From a checkpoint of a small mixture-of-experts model trained on Wikipedia: 43.2M parameters, 591M tokens.
Below are experts of layer 2 (counted from 0) of a mixture-of-experts language model. Rows are named router (the router's row for the expert), gate (a neuron's input weights, with its number), up (a neuron's input weights, with its number), down (a neuron's output weights, with its number) and show model dimensions 0-95. Each number is 128 + 24 x the weight over its row's rms, rounded and kept within 0 to 255. Numbers have three digits each.
After each expert's rows: a language model's description of what the expert responds to. This comes from a sample of Wikipedia text that the model never trained on.

# expert 39
router:125158137138138133138123162129168081117122106105099109162166146138110068114119137078143125157129121138143126151149115174093108119117122135108078125134157103139107138118127132126118125133123129157104071170145120096122116137101115168166185121151134090199132112131077126147112127133114145127
gate0:137173146137163158133133114095111134133120132155116074095134114105168120101130105143157130123103067131165120156170123131134123092124085113166125115149144143114098117134167112096165099157141149144130106098142130098097109099107156127082130180129144130101087137128121087135155132184115115091
up0:149160092118086074145111119104144114121145133134149165097102098097153132149104105130142107086138127139141140101153131153099129116127119119063167103141079137131145109128134150143151075146118126139104160139109121131056112089072153114108108140126150160097100140066112158152140136122084170061
down0:088133149109130184113145125114146096164116147118072091157089135124126130157145145137110112133138172122124131159129110134134127135143128131169074146104148105146109105165149111112135177188097119133127112186139116127158132154139109154119153098077126102164107140150117141130132174131141171113
gate1:157109107177109116110144145160139120132174105124089121158149167145138103139126116138117128125141150090109118111100108108134130141136145123133135129092164091105108157155112147134135090125067167102084149140143119112145122112150140140156131120113161169134094103093106113098147122151150141108
up1:122153149155100134133164131070167125094126087089158158146114091123139079133115130162159137165166134136109100145157152158105127117146109100157116133163127155149135117119128142143132172121096161139165124121119096133152141125136114136117087085156116129147146109132094091137117123123138092132
down1:160121125144138139129113146125087127142110141210153137160103118110109134120173142149112112093152126112115117113133156154125116123175096138160149150143128083105136099093140124143137162145114142090150113143111134114144123127148184121171136086140135166084099117094122119115171132138116145146
It responds to: Main past-tense verbs. Content verbs and participles after was, he or to, often past tense, such as made, released, recovered, won, found.

# expert 7
router:142122113131154113160128146132139175115093131114116152143160110107143124130104143122081121108140153126145137150184115133148122149149096146141107121136133094110128100138080109119128174126151125187111163154157143113104131092082162132142139108109088103146129110152108150143136111172121128133
gate0:133157149158142140123125127140159154105105143101158125089143120097166139124099138114185145071170092149085141121140115150119125078125130142114134159167143154121146128114132128142115118145109114151137153131131129158194134155102125126162094134112084157141149097138119146105171127152128068123
up0:088139117154090148067125100111094128087136146078160125132167151115111112086164135114114137122136099126144116163111140137149150062121147138115127141136105119121136130128199173139086120149145153118130106127097106095130131130139153081142109095140143136099104132104155110135144157137092103069
down0:134069113135126155053105143167135132109097070124119182108097148111112122125093109125122118108169133082138148127105123113170135124129126144115104127143134103154118120151136114123131145117143118120147145139096080140148122156148107082103125138153101153153120147139139176092173112104126089069
gate1:130104079127146116131094137112089143154136135147130111141118107134159117134139114137159089128117124129120126110100167131131163136105102136148128127133125104115128106134106148111115118158131122142157128095095138152116105095118146090122100159093131157089119125140153135153084091152153081122
up1:142155140091135150141150100164146138130123121115129150108140157112125140145094099140133121113116122103144124093157157175152106120127150170135138175128116105157115103074111164116175139112111122113123116096132071124108158148074103133086147146163141144153139122105105129140106163182168094146
down1:127156161102139137111108107170123156083140103145129111105145120128144134120071109165112114129127131113200122143130144118108109104125169135098169103165147120128114119092073110134114115130150165109132163165147129164088154109132120092149109150125096121116139120170133123116137166105110139120
It responds to: Copulas and core prepositions. Function words right after a subject pronoun or noun in narrative prose, mainly is, was, been, to, from, as, of.

# expert 28
router:163109153100113143099146168140138151157158115142111142149137144112105167162141141135153126111142153123180123146140140167089109107097124137148140106157155146097119107163119161085164071106088119103101155161161141121161151115095129140146135141102120136139099131153146148141157154127148114124
gate0:131159100141106122122140135149103119109158126107158122164176075084149129132099135081129117121147112122145087162115123160130089132115166133106128077167105148064114153105137114118084163091104158153134151108105146108151096142132105137152149133148156103129140107136106123135092164112135114144
up0:123136118175159111161148162097114125131125159138120105148136138181157202139091104134140112141151122129146132124126113129161155141127152127089137147068125124085143079122148131129116132175130121121081115123132110121148101147117150124136077158078164114105138108187106133155126170141195128111
down0:152116141138179147161128072071108131127149172112147132129142131109127124125121132156113107125120131125132136146135148163131138181098165153100147129123107146088166079097119105158154132133130137169167121074134126136105081129174143067135109117100143141127129172115114159156132123104140166123
gate1:103126128132102162124071096074135138122098150129122140132109142154150133135147121099131171134142115100117135164159122131130123128089138148097067117120156151110130158143089121145124108080105118090120148104137109119083119176080085140131130119132081139137146095125103169132134166129131143097
up1:117118136133125145136128121102086106117125089129086156140142121106124140134094104153101108103117151154166136154143124110141120106146152153090090108091097111155132110069175139118090134141130166112121122130174093100113134106133133166160133099113136137123092106108146073136150140163128108152
down1:116127082108122109116167151185153107120150139115083119112170141124139154120123149131113103178131165158131115165102144092156154087109141151150116132107140128098135060100182124119141128160098133147141131060144138163154132112128157113099076101178161126111109136125138116154093083142108081174
It responds to: Dashes in ranges. En dashes and hyphens between dates or in empty table cells, such as 1903 – 1908, and some verbs and adverbs like where, was.

# expert 4
router:180151129124163131130114098192117131115135150149211135135109104130118121155139085137138139102127103129147140174111129161142157108090141121133140154119125143115106114140116140141130075141097138107121123146176115111120110109112146153076115133172101130108123140131130126110101151164126155117
gate0:148117118103124110107172115093128124127128099164137109157074134107122162159127096182099152152126081102078115101131158120138102144110126156152135130132124115129138112146131144126162164115133125129093060148114099148057099174128093176133129140102143149128116118127098143141128112118138127145
up0:125130120144130192158120142129100096130103147163138201126119128172138135088140144085187119117119154129152114125168137097176096138092093147131160151144111123161123125157098169152099110102113094121138108149118155144162148096129133126129169104092128106177141114131134124135157103132145157147
down0:141104138091161120132091149117116102128126148143141142103142107153137148125099114144163106101101129118143129089175119102180149129068118108151113151152129173174118129131118128114118109106139113146084103162076149170116135122138103153096141125110105151182136158103137158134139091138135150174
gate1:139158143089150187129146140127171117108101103164144161155135146143144161107122116137080095121101138132105148117113138155117137107110128160163165102112160120145151139175107159143124144150109114107104123116113134147156132153132167167137060116166131164150137125114136131127136126140152129077
up1:083112107128158092130120143182114153101118114163124170110142085146140116136103114143167140119144110139119105121115138125129133100091126102103125105161109148135121130090113127105134137157151115120128168121159137130122122090097144124152145100144060168180146152112132107110132114103096139111
down1:144115120128085117143101155157114145164136127081107131144103065114136106132133112116129124097133132140073094167115117126163126138108124162148126156132115116133134199157170131157091117076114139174100151129097105136092132113177158107151159099175131126108074099097159140103095085175130142146
It responds to: Sentence-ending punctuation. Periods ending sentences, also after etc. and inside decimals, plus line breaks ending table rows and clause links like but, however, while.

# expert 33
router:144170120103112111140152129184096162152107153168170141116114144108159113101143172123107140105144100102091120157094106122140149128185149115104110135109155161145108126106124074154168158125109124128137130113119115131127138164120131158128094111123141094081108123151117124149088146159124133138
gate0:136121115128135120126097110114126147139146153136129114079135109149127120076121158164110117114096142135132144121156128127105161133121097122096150131136154122121135109169125122085148130095144112116116151122114126084100142139160095093155130159116148101115158104109171101133120151125135126171
up0:106137087110129124146128117128095124102135112149135120142125097133144145103160145117100085123120137111109135166107121125153133119108127113137161082128108104115128134141080161147107100126134158158097133136139132135145086104128144117100101175137148124116138134133104086104112171131134173118
down0:154085101127092131125086144119107116118110109127091127159102143151117148094110075131153117130107105154112155152190127154130124111116106119176125162108156155126121131108122136147100103120119164182150106174117136124112123096116145166112096170120124101121159159123166101103124133092086107113
gate1:155094144129140140088130150082111124114116196195113097105123136157159143067108103116119129153125159083109129134123118153129097157155135082127170127152146137109113085142143143067117132163087115128109118119151129141137134125102153160126153122141108107136138102103132155131130130115135121130
up1:111141110113145075108165139090163148135120112147097175136114179087078127145108155112143107174145073128147133129147142078125156115133144085163105164127118126130132099161172147120107138134135081114129158128107130116136130144123092122140125135162138124157107120147118115110122177143153132129
down1:085135106160084135113163151131163142144146082172111137143107134099109107120106101133100136155134102145136107127150170114139143162131124126102131134126151123135139111164201154097101151186126124132166114151120117113146111147123117098132143138137114152157099139119133118122138153149097106128
It responds to: Initials and first names. Periods after name initials like J. or H.Wendl., common first names like John or William, and colons and pipes in lists and tables.

# expert 43
router:145159129120148127148139163077097125086141170180136119140100131103113139161154147123133130156178155129081129137077159130152141145095146109127129115139095117157100184118128148115124144104135135118107157167138106132103120081158107161095122130130169124166128168177134127101146133147126134139
gate0:122153136111141139094135130141134102152137128112119162167109167136122136145138101103127153075131104138085112168091126109094149156155118107127164151169115141113089098119142168092159126143109114117176122146132121139122123144165128157148115152077171112131122206119107132129113146167112162148
up0:124117115138137116156093132129135099075106104121091154184128145180143092116145123101102122122139148096140133108089107099143163130151134123134137146145163113097126177084191152137110157171130152115158093114145113134152110138136162106101122099099137123099139080143141126147151128160129108096
down0:153155149153153118102120146155068162137136109121136135143101124150141131150117143142093127081144101094115103143093117128111167149123116138098109132181134126152085150145152171120107139078156115172140120171115131134140135132164128133092121101069120143113168098091142135087138120164137128130
gate1:136152084157108173072108115129097175130149115155114158171113163139137122139093091111123136150165125126117163064107108102089160109149109110133103158082142129133118128119116123148134145123108129161106141096093107105109156140137109106132094145124110117145167106138125145123120133115134119157
up1:137131095139124161154131134161144107199117136130101107153103133098101143094133163163106136097155129162132138119152135126151100098157138074148135141120141131108142111147166071131102141110147105136145118154124102085113112091129138118133175122175117128140132137119173169113103139096117130096
down1:126155131128103144162086137131131120139093097173150128132089153136073140118159151150140103135086132115117120178155117076142133119146131145107138141131121109149144076147105138107146135099104124150142146136125110114126118102116127125144143085107097147143119116118125118113108106127100106141
It responds to: Commas and list separators. Commas, opening parentheses and but after a word in lists and clauses, plus word-final a or y in foreign names and formulas.

# expert 24
router:129134152135160134145132143146147139102117156143106122147153082134138140142115165147132116142072097148166139169164122117116068142132120110117131109133150143146121115117114098103142118137092137143121134172188127110122133062107118130147137111161135112124114082105060139187084114068135100085
gate0:113132114167148157069118109103209148133152107135212133110135127101133119113114087150133158144095121125117158126138132101117136079107108068141168096126115155155126125119129138125126131145149097111104143145138134153103114111123156111126084159136095139151163095106148118118120105139124123134
up0:121092151164139119132130145120094131177121119125087139130099106110107112129126120140096125144149139096116133143140106162116117141119117111161156163127167146102085119179101115148152104122147095136106170138172085082091139132098145108085121122101125054133164113150110137128109134087132101106
down0:139131099035108127153114157146137128105153104136158169134153098117097116132107164144139132123148133122147138079118105124146108161132095133088080111121083106086164107114142079143133142095117142130110112093101125105143159116128167129139160140136115072088128100147107077125106129108102088127
gate1:114098115125195084155101165073117132135151167155147117113129142140145173149107094078145097155157147135130160136153128159159105138114108101146088084107119155152156126128095119085132110118137145159117133126155150135134131058131131142107120147186169130149146132140128127127149170107137143122
up1:093113155142146119127121127142145164149140124141105120172145177141118147172089125112149127132108151116138126170132108153139123136094076154144118146178128095132165168141134129090129107159122161101110113119170174145145093150104105131141136101084119160142102152153130118153099102111113043120
down1:113129139112138134113130156129101108147138126118084150118115118113101153128109168145139136148151137119139087145152133114127097109143115111091130115101079152136102155095107103123153134140140121124078153083148060148119144065144108158136129140129138080097091089107126132145107145089135147163
It responds to: Clause-linking function words. Subordinators and prepositions that open a clause or phrase after a comma or verb, such as if, after, to, when, that, not.

# expert 27
router:089178138111118142170146084151124091121086092093084121173145131120128082134152152118118128119140168118127161133156149139090146163112129110125124133106122130161109083136113105123133149154110146143099139141128151138153147114115162129157158142127119102164159159120101147184132102088143103124
gate0:125116104113108148131138124151092114143190133148143127173087132104126134126092122130143136119106146143081142162137188120087163154130125134064096099112114150117089123143113126122103098121124114128125065094079129102114147110134137129170119102128128128108177124179159130118107127103122113088
up0:155108117100102150156142155102148081190136128120120150092126146139095135122121145172123121098087090128065166132114120095134121145148103128156118095141167150152139146140147158127171133126156166095081073136158148125121127141129149189134115145112127110162092160118113110136145109121161111146
down0:138149119144123118186119146166170126143095091138131108194115144109139113077101121129131159148142150088109134101149174127081123174143118125098123119079161156125118102130127129126132141119106164135146142103121141104134115136123109120167127140112133104110174159133118180136135124134138126129
gate1:143140145115135141144110142146103158136097155135098120131105118134142143135152099113147147114110129132078138156142092103178153115111064128112107147101112093144129147127145132129148109176147103119147072126161104149153119136141139124123119152106068126113121140134144118146139169132118094104
up1:157120141107162126134122127108126125140142113104120134168149150100076148126130136120125107114158115113137092080115096090093132105130117097064125135139151161162118112155148161141131108130135112117138141129143139112107127105163152150121156098122108127076091097134101100121143142089136162157
down1:141125130137131137150160146104125112140122160152136098120122104113079121131123119135123109141186139154095092089129114162099103141145120100120113131100105178115143127161134135111115134145108095142136146075118119111126182081123147132080102099149139147094126136116110081174143103100145142125
It responds to: Prepositions of time and place. In, at, on, during, since after a verb, especially won in or elected in before years or places.

# expert 36
router:092113153136132100085135149179127141177132128114215091124144122149122128127158088088040126157146156129125116131117139087140118098139114136129106105134129132116174158141101158161121128114145140140104131134122129137096160117149155141113128115141139123106143128130152154115098155124132114149
gate0:130114148137133161126162105154122139168114154144067122091114129108135122119143069105107157130123151116118127147121159125140124128163099120113140125103139141077146132146118116114123107138180152128122073078087092144161152148130121146115150147116162148132151118171158138082094120159140163157
up0:101150149108128152112184114128091123125142147125141097131075149131120081129154147117151152106092145164119129120130141135133158135121118163099137101123117122124104120154115091155122182142136154118124110167112131090153125141078159155120124153133153144100106141126140138161130141149099122143
down0:109106152118138119108118140141154157132138106143175105125178139169139121154104151150134111110139167137179117118133172135069143132145168120126135141168136173153126082134095139167106116085101099115136126174084198162121131146122121132143116082095135090124107123112085139152126112162145135103
gate1:133094137145158179114142148115117168123159185122106161140108119100117183137141089088132120127096153144102118085150148085094147135133147126163126126119153095141099101126119121131103156090133151125105104158116097137103110130101160108090099162143121093153121142132113117141117193115106127146
up1:130147137119127076144119140172183142117153098145132137182109172087131150129141113142125117103137114144135132106146100144172122114140156154091125096092082147132130103175102159113084141141172077160094127089126113122183137140119157157110136167139125117133121132110153132127097134119172147091
down1:097153131094148121109203104081148098114138116125179146117108124128146093124119166148116164131120152166135098141110098125113120146117117116101099093132149119130105149139134073095120143153175081128128149119142131109138134119094142143151131100151102130125109097154128095154142132143112116144
It responds to: Country and place names. Countries, cities and US states, often after United, New or South, plus endings of foreign place names like Islamabad, Lynchburg.

# expert 17
router:115083155114097125120119132148095136117137124118095142106097109107137128126166123131131082171138127092117130148158128128142175111084130130112149143143097113148128145118125108079110135153151140148138130117172108119129137132145146118074127143110131111129136162170148158164175140171075139148
gate0:138142148126103129136090118140128192147119139089114157092155107156122139069123100096114150119119193109124159099154115078127149125105117155123122118148134152142155210132111104124148154125133077110130109149100144121119125155159115118111155188101138095154127117129127073155111146128119114108
up0:135125139145143061084094136149123112093134141151102128101120168112172088099133151110181100187123183109114146152116130146151140116144094162139080127155070119142095123103124124127132115159141113147155154152122115140146133179120131104163135137171106103136148147144159168098141103134094139126
down0:115117124157099139105173127120115169119083109123109084117100169118136103105146094099120194161138164132148133167155119096156123083113125113077117159089086094136141186107149128110137138122113134133130128114134157127122133150148123084166166119099115139106093124126196152144123148130119172157
gate1:152155120101076094113138138148059080139150139102106116153074094175126123139102148133108134092159133117105141129128131142123092129146187142109120135126139107153142129129142135151129149185154176128147174152151111091132182112110127173126091118093163094152131174101104128088157134119134135131
up1:127114126134126132155137134104147142149146116116128081129096127101146112130118119161125100127172093150136107126113135097088109118126082180161142133075177114114118096185146141099119097125119125135115127127150109112131153082110144084108129120147124116099119108117131138142114127127160154091
down1:141146107095139070086071135141105099126135112132128119098102106185073105145140159134136131087136089107140154108131101137143130111133138141088146178114131132088119088122106130093167140200145150114120139123125130131192103126126128119138117141116123134139135098147116088084149150122107130129
It responds to: List separators. Commas, semicolons, bullets and hyphens separating list items, such as cast lists, instrument lists and infobox entries like Piano; Zurna; Daf;.

# expert 2
router:140114147144154160089164078113087078150105147141132110142120135118147086118150077110099160140103141132157123165087086087128116172076144115150095116126107143115125106163142089107118144130124148109107093093132123136088094151138110086155152131124121166093134146132148151119136117168136098136
gate0:127144119088134102147120162125142144151155111153093147093140102124104143113169131123167166093149109132130094124151137089106203110130110129154122114138122108082120144118129130166110136123171134139131124180116201130146132128125112132117122120137184172102097125141107133151113181131129156130
up0:156170148103123114156133114123126142114131108171141117100124129111182118138148103108193093149147123095146103133139131126123058155082113147104079126103139112114123119104096121088114122102119125121113100124150122143088144122141097152123124122127116136120115114157153162143119098084162135101
down0:146116120138106122139134122113120125094120157116153177148160147149181135116075114120113091101116116109123122115112135130142123111132102168129139148081140133151099089137135139116097135156119118145136122115119091136106104172127113133153152136137122133135114104156138123095163110123107112124
gate1:133147094169128142134125134196142145093129160102122092125168096088135162094104128129139093142106152109110167150167157162151117163118129158128115174148135136166162128123152158118138120134165128159124096126159152103105156130142176144094102150142088149147138114074140121143160131131118125173
up1:097109190156141139123101113149109124082127085130122149119115132093143091104160128109162156168138144168160082122130094094159124127140092138096157136118134159111136189142118138118129122122147165137147098176112111085106106101119167124106129137157105122132125105119134094120151103129093089078
down1:146132147143112147092111139139086134117105105171104117074144111096111124107163100150129125149126132201120139118147104121110136139131132141158148135098086091089132180142143162117119110101121139121155104126133132151146138123140151090126088167136100147140175144128194130107129082123155112122
It responds to: Line breaks and headings. Line-break tokens and wiki heading markers (==, ===, ====) plus table divider rows, e.g. ==See also==, list and infobox line ends.

# expert 38
router:126135118095163114138140133193100139173125113117116125094146139136112130154107128104141121125086167148182113092124138149137133098129150115112117085146106161126168138133146148165116130114131176108157079155118101143133135090155139155133133122136171145161122137089144130145131122183160162147
gate0:121167116152129127143141165101099139140119139127133107168152115203145105089135127135141136118062139142132138117143110130121095133108160097139146168075135133114128127087152139120147115111095103115124126116139109111097126130126165153125157152120106137149124113119114100090140158141148126149
up0:124190175089149126138127109178114127089102107087137119150085197152167144134085107153121150128144127123103127110148108154137173136128110103114123109160160136106129116125161145151094126142109089128113125124129136154102154107102133135148096093127179134130168089147160149130148144151081144104
down0:141155095106130072133141111090111170122167103120117116153150150111130129104079120142144146149166132084122126148137150112154173109101133120142135146111123122134099092131143105131115112122112150107124141090175112191132180115165119134135190095147152115118076121142144118143144073089105150155
gate1:145127121103153165194136099157118155102111117142118186141136144115147145120080137144120110100106128116125092114133123129129125141134102078143115163105155084158129115116094123108113143137127109111152142133125139124120136157128103137135127092165103138150136192123165145101111171120152140127
up1:116183132105105162096166131146134102091147121127121091135103139134157111125158133107150131133120127128140147137129129132122118141147130111098122089120094128128159155121149140115131081114102100144112133141153163121114159150114113138116117129148161155116073125113096133158144125163144147105
down1:116137124113148100117160081131125115118186102106145093150181079123134151107141118100157105153125099107112124124123125124144111197156074145139136123138097134115104117126146121128135098143141107093095165141188150157113168158121099111105151104151127111116144125091118145103128136118158155114
It responds to: Years and digits. Years and numeral digits in dates, statistics and tables, e.g. 2024, 2006, postal codes, densities, million, chess move numbers.

# expert 6
router:097159111154107143113132094142122092164143099123090151157119143200112166117115113143127136119081131135089096080154147125115179193153154109119118140146142106144120136114169112136143079134150127123130123079123163118148124145116107140115141119155130159133149121111085107124185104112150116113
gate0:129133142098162154137139126109161099156153136114116123163123126167131131147120131120113085142095136169103086060149134123089138116148116128123130165129186136149128112108128132163130126117144118084142091092138144089105079114176135083100125155105092148129153137134172106130136082095138168058
up0:100097144171126185133078109145131152101111153144098112133172101092128144091082165120119108121143171099140172151118118149133133128100176141124090101078123138148138120132125127141106084132110114115115091117124124118123094133135117129135117127148118171148161113104159131089081109143143133082
down0:105151142160152141126112143123166128118129151150112141154186137156161137104111127136108121082155157127109173126162146138141104145157148168092145153138119161102153119108121143138106143123155093144117104130102110095111143120106125091135121130138092144110130096125168152098078167145107105112
gate1:139140115144070106132131113130131132103105113116098121140129172138135107111121088145086122072106129103145116088127100151115170076137152123142084146136147123143111142170177117154135143171112137063093108116152122102145101128142103142130120162154132161172131116113110159171150127143133144132
up1:145119145098159109141123134162157129180128104143109106120163118179145131127123156116162122112126138137133121094122133115179150150099134094094102115131167154165152145134106155103084107132111094123087154090129117163125144150159136169170146116153089118119127147117113088133074147161115125129
down1:102163118098159136143115151120114164140089126135125124131135109108127130120135109150133126165146159143108107125117153148129161090133138114133105123114149157148121115126096141124117113139136138147129070136100122167095132121096130090126164093135104158138154165071162105134065175123139161145
It responds to: Sports and region names. Capitalized words in sports, chart and geography contexts, often in tables, e.g. North, South, League, Cup, War, All-Big Ten.

# expert 20
router:178141113100130138104109120091122144138132145139124129106136143149068104064113097158125134109180105143092128117127138150137131125134132138089168168153174101108108114096145122129120091126131108127154119148104111102181145183057073126125137154153088112120118111138122147121142111097145129107
gate0:108133126153129162095110127144107092115150142098076126152137169125148097173118141148138105144135097133152136124160073155156131114109155105129151116096173168177076094089117083123114149139079151153110127104163114125136154144118170161112130141126120100146116123140141158122149105117120126165
up0:125110092098100113112106114091143123131123093155099108081127126118139120098122157105101104114142108151148105145114149117133181113159165120145103134107133104092154122117137152101120119124134207123160136122092115159128117086156123177094152157124149143123099121157132168138156138128125128134
down0:110114116138123134118113109094154128188116126129122151112118148147098094177128140127181102093133088109100155139162111150184124129102139152131111144117137150062157108122116127108091110146128145128110067130145113120149140154161139119133137163140112125131103125116140115129127118108094130122
gate1:151131098113111117093102147073142104118113134137143121167150134177185148153116139132144099123145126155146103138140154140190157181125122112109086106145139158109149070117140108127149088124120126135124145154154109102173163147132167107127156132124110121098128127143135167122094102109089127112
up1:126155159144137106154126137150160098135090131155142163117137123087090165143106137101135133135137120121118173131114139131097097124149154151150112084135117131152104118159096133132103174120177144110129153137129145133120145137184123143122104108128126145088118119120107120138133129197105099151
down1:163126155130121115155110130132152119137116149157120139083125110109066151114143087166127154142118091121105182109114124141108120143121085078149178158135145120125095143109104078136104168099119140120133090126109107160129095107133125108099111104121131118144095171172104099151109098111138108141
It responds to: Media and arts nouns. Nouns in music, film and television contexts and capitalized title words and section headings, such as album, song, film, Reception, Queen.

# expert 1
router:147130142186148143132128072103149128129095170131175105154110147135145093153142084134100136107103090161161132156124090139111134174105111107154118118170114110126139159142098107118127119129102133148124140110119109147115118125102094120141104123145106168132121099115145133112098138123150104052
gate0:102124094126113127095132133146110136132108088134156162133159135144104112090141150135112131113163126111143073136141161136110101143149104143134145098091133141116156089152141129127123135121146150169160140117142146192104089123105122164127103087079134135148115123118126118107167111109126098096
up0:167110119125150151142137108126133132093162096171126137120092130102177092145062167122197089124081086102083165102114111109155105138145131066128110147187142100107109145121152111106125120156142065096141098131117121110102126127117137103121083161164116102106150124101117102113098134149115170150
down0:111129162160114147138095131127169139100157110143132143110103151155147139106078118129156102153113155081164163079119078127138116143172144101143086141167146140113144172122142118123185135107152077083148121148100141099117123128110128091118147135119146121140127133117109143127100122109080099162
gate1:115086109124136158119111121059166082166089153110130139134150149151120106097097129111141150143118135150158069126122144151154107135100113084081169159153147148135143106151151132117130131117143123137115136122149087091107143131141132151118172170113089096136119116190121149151115139131110145111
up1:150111109107144114153107122116198165106147145123142107071150139080155117156129172155155132138142076116150104103158164123136136128138119162103129110173107143133134075165140109101125097155131114132128142125109160113113121112093099118096154141163155107106113159163153164123109118111118097142
down1:124121137127150096134112099137132116111156114146146142090134141127133157167093110157154110144116133110165120115087132106133130165131116110153130140136101077155120141128152089185148131170120135098152179118129136114168149092133072125085155148149092114106155141130137123068114139071114111129
It responds to: Line breaks after headings. Line breaks and heading markers like == and ===, especially the newline right after section titles such as ==Results== or ==Demographics==.

# expert 16
router:116124126138125139114130117109124120157115110115121099123102144163118105127093143118149104133135101133158106102159086168180090136136083142109110109139161114107104172127120145137118100118132118156097114144117090082133147134151073158116129162127119081107136079117146114105098142115124142143
gate0:108164162079137133131117141109106132150133121120128120118134109099094107126130125136122194135107152076099073169201137116108114132120120125125094139103112104142117125142106145120134130144157107139109110120117108094142221091125124081135124087114132128105146123109118118146102168114123115105
up0:116136136118094154096081128122148153091135146094179105120139105159120110168139168105132147127125146122121116116139100159104140130107120151148151125127137094171129127165170112134137123098127069132172137092138130117155140111136110113132092103109129129108129105169151114151115136152143083137
down0:137129154132123097134108131100142184116109083108123148120149091162097123114147124148133169146133090107110112124167144110123163146108115146109167118104123189123064098107111135155151118138163161124106155138115142132127125150070119128106160149163133088115136107118110148143112113110159076145
gate1:155114145166099144119122087163140116118107123099122133128120110118123118159103119194150126156135126129111122133129132130156139166156079163096102144119102161133117175181133160102151122168118141140127135075129122088088110126129167119142154115127134156102122145117126106087127134140123110116
up1:140128096103156158155101155096140113176133147150139099138118113117095138118160128112132120150184136117151150119150143126155139063124140133121117150147164109146120135112118111147124105101198094112165124170121150125150153139115080125131131181132156174115131133149100160126148128160177119163
down1:117098135157155129140093151129143164125143104106136146092099076093127174129161121098167129167140127140130140135114167129169149154099126133113111136058100120124092106109133119132146138101135129133135167106180079101134155147081152158118184148139144148128117135154124115106101104109097133126
It responds to: Common head nouns. General nouns after the or a in running prose, such as library, economy, troops, school, series, government, population.

# expert 45
router:076106124123126106150143154090176106135137177133132106156144096141159134163110114094149123135149123117147136170137131117111099116121156129120106159175115144143112114123170130162124156156075134073142107110122164132153121130150126171134125151101094186172104119108138146111089150141102133194
gate0:125120127101137133140136149088122074124138171107131091128111172097106107117092131108182104179132129110115120156117122092115108135125148143118113138153130112090145145131061111119106113125157172114176161141178089136139083177105160116118106111160086111134129122150152083119133192114119098131
up0:131112158133160082114113123107140138147125139098133111148126163143120096180120150128161132158111142140151090138096082127100101160091112168146111088122121137116111147144125127146145154098150148100107107187184143126094111125115117105144117147109143084131158189119130164167150153132155128140
down0:169132155133177148104076105118161167150155140104149154088153122150130113107140157139093129081163121173105124133129130149107087121119150124148130085101088108114130106131146109107098139140131133114115117105148166139145110137151113148173111125106171126128120099109159161112114128132107147154
gate1:106114125125084134135095129118092061115092168101113172133145068183128156133123148143110120138101103148110104121138086143102168149144135101150093114175112123110163151136121166108165126114116166075167153127110140120134123113130146144137083122141119105202110120092117128132150120144087143121
up1:121094101106092140110089123100113119166124127113126147142112141105159145158128118146142104105140111177145099085136124112135135116138124143137108143125088100117135134138119147151107128155134129060139090068104143109116164100153132120112129099143153071110109121109105083157139121172115162134
down1:120108107113175147154117128131161161168110169155158163131139137117143108094106098108163094118190116122123123163111094155124129101127142125111105120088113126099171094121141154150139105179114115124116084127152066073157125135136158115159142103130120082116153124138107131112140133107153121140
It responds to: Foreign name syllables. Mid-word syllables in Asian, African and Latin American names and places, such as -hye, -yi, -cu-, -shu, plus kin nouns like father, daughter.

# expert 47
router:118118078103135071103130139094136136134139161129159167163158143123149152162127155101108118124119144095102109132099152150118166125144143134129161138147134143156158166122160170126192124113099167145135126132125125137161130136158087103110072139138084159137132127167154117131097109131102146127
gate0:147157090116097125098134137121142088137102119145095152181128136160114139148127140113127153146118134109143098108108126106102113143148107153138160128138123138134130131161109114149148150097177163154192126140121104121171119136127153133140143108133128136123171121159096099108108056090091103121
up0:172108152160125133167131081168122128119144130103171146127133102165093142122103114122107180082141130131106143116134101099111151152156123119081091128168159177152122166089101142157128140111171115127170160180141108156125113140107124116114149113170100137083154138143128124130154111068118077099
down0:160104100107154144127138134137190144153109122095112159130144152168140116114113128093134145096099146132113104114117112087087080083082108129123117138133094144081126110161097102148107103119126188145132131129133129137169131181126152099147107109085146112130134115124138148141115083153149133139
gate1:109144161095171120158127120134128065141150163179074107110149137125180137128187075125113146156129129096112138165104130170106133091112116106119111104097143143112106134055115129171097118145087107152162127136128136154137097148120156148161110118098121128119107099136127137153088117142127142099
up1:074132162136164127136142145130101124099111116141104142118136118136130149092127131130153160110132171104128130145121110103137092119113161127162143115124134142144152125128157168138124143115144142088134138135136149163129124129103146096161101092103120124121173055109187101156130093156168170120
down1:132114069129169129100157142137165136110139099119153109120104126134165137153145114122157139154119179112085132124133132098134149119123136102171157077113137149093118133052139121139142114149097125135132156160096155162131087116104128108162145128136150128180099123139169098153138058154113153106
It responds to: Vowel endings in foreign words. Final vowel or vowel-bearing pieces of foreign names and words, often accented, such as ó, o, ia, os, ina.

# expert 9
router:134088147089144141155119105146151195127130125093141111129123122131108099138119086123142137103139170102161140147119133114147117119092128137112075083159103118146136172082107121135118178155146141162127086173133063132074159140165105138127121096139119124129112122114138147120106157125147137131
gate46:155178113137130091161138097172162149131151070135133102145127119127122129112140090098107154171109118111089122115124108103125150145130091123108116102157091128120126137110122141130116141115114105128123133090089116103145134120106117125130103140111132138119134128132119158167116137103086149124
up46:108136152092091102145165132121138143143123164090153125140109140126131126087135145187123141140125101098113137107105143110162127136122104093169114143105145136151087087108169111096106149118082143091145145159124162110153128166153111146106136105116115107142119156127100109120108145091132115122
down46:162118107128171146159116120085107126185175117067121137132128133154107141136147147171149140129082099111074148108147140107112134166153078171123108084130101189125136048145090125157151142134124099153132150108133146104187102118158113117161128114130151123139144156136104153133075146120115071136
gate47:119084156101143119120092169134145139147137118103115118139125110113126094186099092164108122152155129124116132118169126173099107136144116143129129121106106106181114118091106147119139143093102105160120143123160153128138168136125083090111116139146162107123122158161135111119121105092111175193
up47:163099177093101117128149116096133102112134114121153160170086078126129126136139138155147136165166151110111129144138116125118108112097123144104123150105112110141121118143136149119131108070174123119165126128156098116158123123090086140148088094162143108120127156147155090114143147124150144144
down47:148098112140156115136052141111088137121133145141125139138113132147133145121130138115187162120097128137096097127156107148132096127129099147136089072090116115106105129126153136075192136097136161139154097119118113125130157152100124140129150133144115120096119094105130152140109115131126108108
It responds to: Closing brackets, copular verbs. Closing parentheses, brackets and quotes, especially after botanical authors, ages or table values, plus verbs like is, was, located.